Experts of a small language model.
Experts: 16 experts in each of 11 layers, 32 SwiGLU neurons an expert, 4 picks a token, a sigmoid router.
Below are experts of layer 2 (counted from 0) of a mixture-of-experts language model. Rows are named router (the router's row for the expert), gate (a neuron's input weights, with its number), up (a neuron's input weights, with its number), down (a neuron's output weights, with its number) and show model dimensions 0-127. Each number is 500 + 50 x the weight over its row's rms, rounded and kept within 0 to 999. Numbers have three digits each.
After each expert's rows: "gets" lists some tokens that make up at least twice as much of what it gets as of all text; "raises" lists some tokens whose logits its average output raises strongly, later layers aside. This comes from a sample of Wikipedia text that the model never trained on. Tokens count by the router's weight.

# expert 9
router:501470454531451471491507548450549498443515461413525511536539616449546418489459463507569521639504521487537492496530508523534551541583445430449480433431535474534475440589536517448486544550557586449470590571508542536511481457447551542433577456475595489450531491505518537557585548479431466517616527524534534419484530600525499550578529532459527494439480538488483576518484418513427495581600
gate3:495531457482375448500451455501451527537536491555522551543478475516539436470520479550591501511497426495436437511505350499557536472480447470474491442434507431422514513467441506532533480582473613638528498491571488386553422453453515516495495494430573433488591466426503489466440498473412478561500564464481556416525472535575465487539483500488456504575504477551466543388494540504488426471580
up3:579456506540585497535535443550459476455468510517495474513469513466517505539440391439455439471487543483420531444518460615471436526486461528597539561698477486502538433467480519435533501640498484509364483519521491469456507587513491559425585492539471555469474426537581540438516488444562491472503498525487428494486545521526545467608589491497483440561490465521520442476505517525440485469453
down3:426479448515484474485515504518538523488517453441451486424444552509430471555471522588500598518441587545493509551412502509516583457465542649499440524598490465493591481521519499424467500542467507440438523450609438503422534571376437532539490439528579516509414539523562457557514495558571560487591541518465574499479456506449462420532546490522499582511424493543495415433495471490505455488540
gate4:434465543458572496490453512553507499557561553503458463623485445440511531515485494529487546491595482529484494456525394543544510529464503475578512441540486388474405382518435459492429475467488485445545561495412522519525500463524521478456522471515495546513541414497501454583470580525537511473487461409587368477532434590499533493517490537579518495506503408494581557482361495579409520521451
up4:434462593412445470438440580585506511511468545546448511592419514534507513574537542525387496453570526522556485520573372520510514463476507488548512515542580484463426370560469487497475506459492486498628547522401501604517484462506437453489542612467457547508463410496570457524477483566494499515538433426564403479499503499453542528522508559565472448524472472527516509407470512545488499525495
down4:401603545473462559469511636486531488486496464525449505512533469526505501502568503558496578510566520564507458448609471546541488476490383480604453433548545490503511433509495454455426542460513508481485530658496412534605517499525431441450536506514584580547550410513583439582582506540532488515567422488466453487492469454538512506506553476553535485504496498521578425492465486439567464536471
gets: ".", " of", "e", "l", "A", "al"
raises: "ures", "nal", "ly", "ood", "uda", "uth"

# expert 10
router:484426495515571514502487587449502510545576413535484642545516501500439520538496525493429469535433543509533497496505502467426546521568469501468506453579554438519573553499458591510548576496439576534541443592535501511432442546501519497377466502560588562441529482538441554540485563526483493451488524422536533532424541485522554470500597658542527566474521529455542492535557410466508553435534
gate27:500465473569576539484525576509488543484520604368421516565473471504456533553416531470446593468510563577512479578496580448514475459509525566425461469506435447503479560517485488457544507473455537437562449437535435513570552478602495584515465503422489570494477589486453463433531641510471564472419459440555532613492475430516474470463453479525596480480437504470463492553466532487545468492528
up27:442550444499468570374457609450442492452558544432446477445524453524539527541545451521371513493522552486471476535545575462501569488500533550379515484539530538491518491538552561457521462459575510541492464524572521400558539454537503502503444565421547454558508472454550532414453532460549493479473628495615538503540491522488521504523519488473542461529495678514427441479436518467500472500538
down27:548537459521501441508433521513471462506457545537479450440507543588543518473531399517449538460547485512476489509557436517470515519447550472394581521479505554455546497471452526564464424464556388567472503518415482439556461398510580374526566453490511413508466465457611566432510441526529502538415555539529580510533458508484527545556375434452504478482475593500459569595510540475485465495568
gate28:544493488423573502469446460521543552488592534439433563517590562559482590442527525499505513434472560566528531461494530455576486508531494622498444486515519454451520506463479544521489542470551506590544470501527489451507457457428457424512541555473481529434574506488363510535543485450501560544454561526554605547498375551456496497449512461605473467495504475537472522361516476422542585426438
up28:555453489547531532502569586583486467465410468528521464455504530448525464382489450444579488502512499489448519468624515497515463534442496432604606538528435528517482432543492469478570476590538514465429473503501507487509437512605561539469549474534377507532372559517530499460542491506484524538538523446509519541518609480539558525591513510415504532602540507564554586519444476531411508550508
down28:425514539457543439485496411455483526503508539451385494503500449509492538508561509469489371481498386567482513502584481383500458480520465554408432437460507458540451560462437530585505459412496548551461403441543512462478485445357435422452511586512522502508492545428435466514517419528472556416420492370517508481458492496515503516478560535417533469465482474481535539457534549471491527461508
gets: " |", "-", ".", "|", "=", ")"
raises: "ices", "icient", "fect"

# expert 4
router:537595546469464531483494572557491477437415425469549547483447594495533397454537506453494478530477505500531513498602563450527533543463492510521482401522587530528534453592565507460510544494443455474461520626566499464551484549466460488424517514602506481481486464421531553506572486490508384543558606568503427425532507481504548465505580578483454445429510503538472541442548554459530478577605
gate3:385454458559443443589458446496573522566479583544433475508527387474503542544500511522513552530465502433513504584491516467504471433521558523460481498465397527591491479484456406516428438530465589491610488481504527535580554506521495436547424471404534533534544504522491505524475533493582541373408418424496546529502479541440510504540493376456509472551487534500506538450418525511447415502467
up3:531545558489496460480543518558565485531360563476534479523468509419486447508491549443447492552452427550549512466561503390441456556505538486654481510455515495565398437514515458532508465576439438360527444499596482562437507583496490514472538488576409497589533546494473473560539509510501470540485494549544529516542479417544573482475507524422459584485518610499478587492473486451525478516511
down3:484459521506530460545506460485644510642413511526510391477466372476527524554484491497507504558422491470515541479539587422533526422600553515518481497415477487517537465491467480528466468517461483471522426472529502504472531573601534453505478483424489473483519570559457497518514564480558596507367492469521564517501492591440523497471467504507424564513462523475503478420496501433446384615443
gate4:473482419538500413400471546478487541481475507511486521534512391554471614609467446545493550556490596515497566438476485497452479493519498549467542479524489576469507530437448461613440459512451455529453579480428482462553458578500518525515508429404574505533427481477481469628480531522573513467473466464505466389437482483432401530497503436568570581485470604505585471526547476548497526522504
up4:486509536543464541419506499433414472517537506453446554566569467586527543505554545572392503516432559486580468521486454468437514502516567483453415479500498534515531475415504542455443530474628494566566433516443420506479454496513441481532545543468560567500569515525514467502468505551577574472486444492558479438504469431472492510428525585568440483402451497512426394605496478460608588480523
down4:480477535533544579534506518472507485484501479489476535598549515650468555533510533548395595476472575507583479565476615483392503505401491488497435544535492486470476529461473571419512451424514542533563484629395415493531481488493486457501616503498597560494481507505524437508479486529592490483522440497527516441541490490493516531432511507562507453422437507474434462587500489555543540546600
gets: "s", "e", "a", "y", "on", "n"
raises: "eva", "ages", "ement", "mont", "apt", "wards"

# expert 6
router:424460441538558533427468526516442488543469571477499469572436472420431435446466445429454440559549410530461441480531522628530467480518424469511497606561429523572412495573485460532460455568484467491448470490463513541534426576551562570519509484544510399549447516538504564520499465492431502435477427439434585474511581469517512534487547517448605488553474495594495507519419423488521473521531
gate3:484499466585499501476475437548465527578489499575452510568401476456553489498497500484474450432593445551457562476506442585531472569412545397477598539574472445517473547460432413542506445477476512435479511455498573468593525596541546517543516419455467572530438540473485599529481498485542537455452489484440443503384539573550473541517486492521523501560476411498556510507521533574538636547478
up3:472475484519588458490519455466543398568502451441478499509491503446542450451526503442450502511567495600466643528507447545496477518392460474569524532537591517447469567511463534465537566473591525457486382478553467518547512560554657563485506464494539510467580521565520575479511595463513537450503460507404534522522537492501523499511571599432524527489445472599502548496473496484460516377516
down3:507518429538444538536487530488458534569497479518548517477513499462608543524470469510542469592507577483459509550497552465446559478455478522537515527478486498517433458505561567534433565425507456480516491432453459539608497536453534440519635532503518523522508399496502414582469515518553519397605444534486568407537538457441537518533550462526535565327445547568455532620486583518495503486494
gate4:541479489492485465452556506424426501530468574491539546533482537551456485558537523442545563464423412491529467489455492422595542503495596573526492536441400414416559511456467494543439483505504513471431529500466456492545471520434513495584489371498456444509489531555452467578584471565516517516511528510560552520452423635521458481416355540500491578426496454577495502555474482437532446531460
up4:443509439543447507518475506593540468551494463531447513527528522501474490450479556518544441515556534532492582424473477540427503514548406598513503555453544514683382467559476527417488574513486454498534461456506470537558544474583624524453482528519577536553542548504488509451475539472544502474462434530520545471509553375525551524510526562536512466515538474319570523466508467555506450479520
down4:530490459459542363450570623465476542508507560519592510530426572504482461436486517486481530554554506527589494479443521526543461502485547488543446458496429459555552492513494440471540446457361533558579512368500465556534562505442483445523445459536390470422447524456520464583546434525473503482513522454497452520392448492524588559524462549463480572466610436510512539503516549499497568520488
gets: "\n", "|", " was", " is", ":", " ("
raises: "ies", "istic", "ists", "ood"

# expert 13
router:465505430537460504542462524431473506446524460575502439459578471519540553503554465637471582537455546510575521555539548487539553431583446552534503512514526477463571554468564402536508455421432544487478550537427474460525489533500398575523466438383518454485497564559506499512395481470495442487440469469512517549505465438454600490513476552551476392540541421471501555556563495407406502537532
gate3:501444449543466357633489539499425488511469542486479536453506481591484445484523608523594512473519528440565472525442436452500508454523470578478472477387474460594510586493502476480468533487467492472499597491506430507577534479482430550569530476454534488516561492454357458550579559584479517565461447522548437464443562540532501422459489452525456515473498498444450499510509496445566427594531
up3:503437565451511552489516560436504587498451545531480484493545470464492436396454587415552602530497503574497598463430603548525450474537536503523406494551461455520532495567545536539477446448591407462488580479432525562461504514569466431477472495487531534542457534469550457413541489590506562486478438600523587557491450540441445472422526548466469548373434552508523463462527498495521484495527
down3:505532605524481498571528526484568562496503466489546493572530543491402554513580500491505473537439507546528431466491620526433527446563495507604476493469370502534499492562512356455467452468424481445534473581540499464532595504475383573512538511467459483550448578421484491547547498558597525531445500491513437540491414472514584538517556599439516480448520465519491466566522570549463545536504
gate4:526543485574494456513510505487484532501517601537414611471545448586529555442450508560554589548381499524537546430489465470444462523565511518499447534512455477547542399471475522510451446464455561491496558492443382564471572564498532427482458479440555513477557450533527488594467593437531496424462466492467403393453514501485512503580523501468480546448497467441501527513454533482501557389384
up4:477501510555486494483566511495530430593570510543551529540482531451450554582491422480558491484513534508447424548507538455461571456524497406511468563515471520594479514371449408539430487538558551524502407502486451458448558479460435504501560521562470570535447488613445506513524533530476455578469523473510597434486472614482466559512546570468485575553568564600458515434518557621487473516475
down4:539502468575495507439512500466414517476549429576521568457517552463487467533515481429493429516451503463514447501478541445497479528501566505512495439454458459508567462516418471469463546505484676566482550364494459480435510583488590493467488499542516589461510498524433507523569581420586516522503547463601596411483529515533501543519570440458545501600486566491453492513434568555572517438423
gets: " to", " in", " a", " with", " by", "ing"
raises: " a", ",", ".", " that"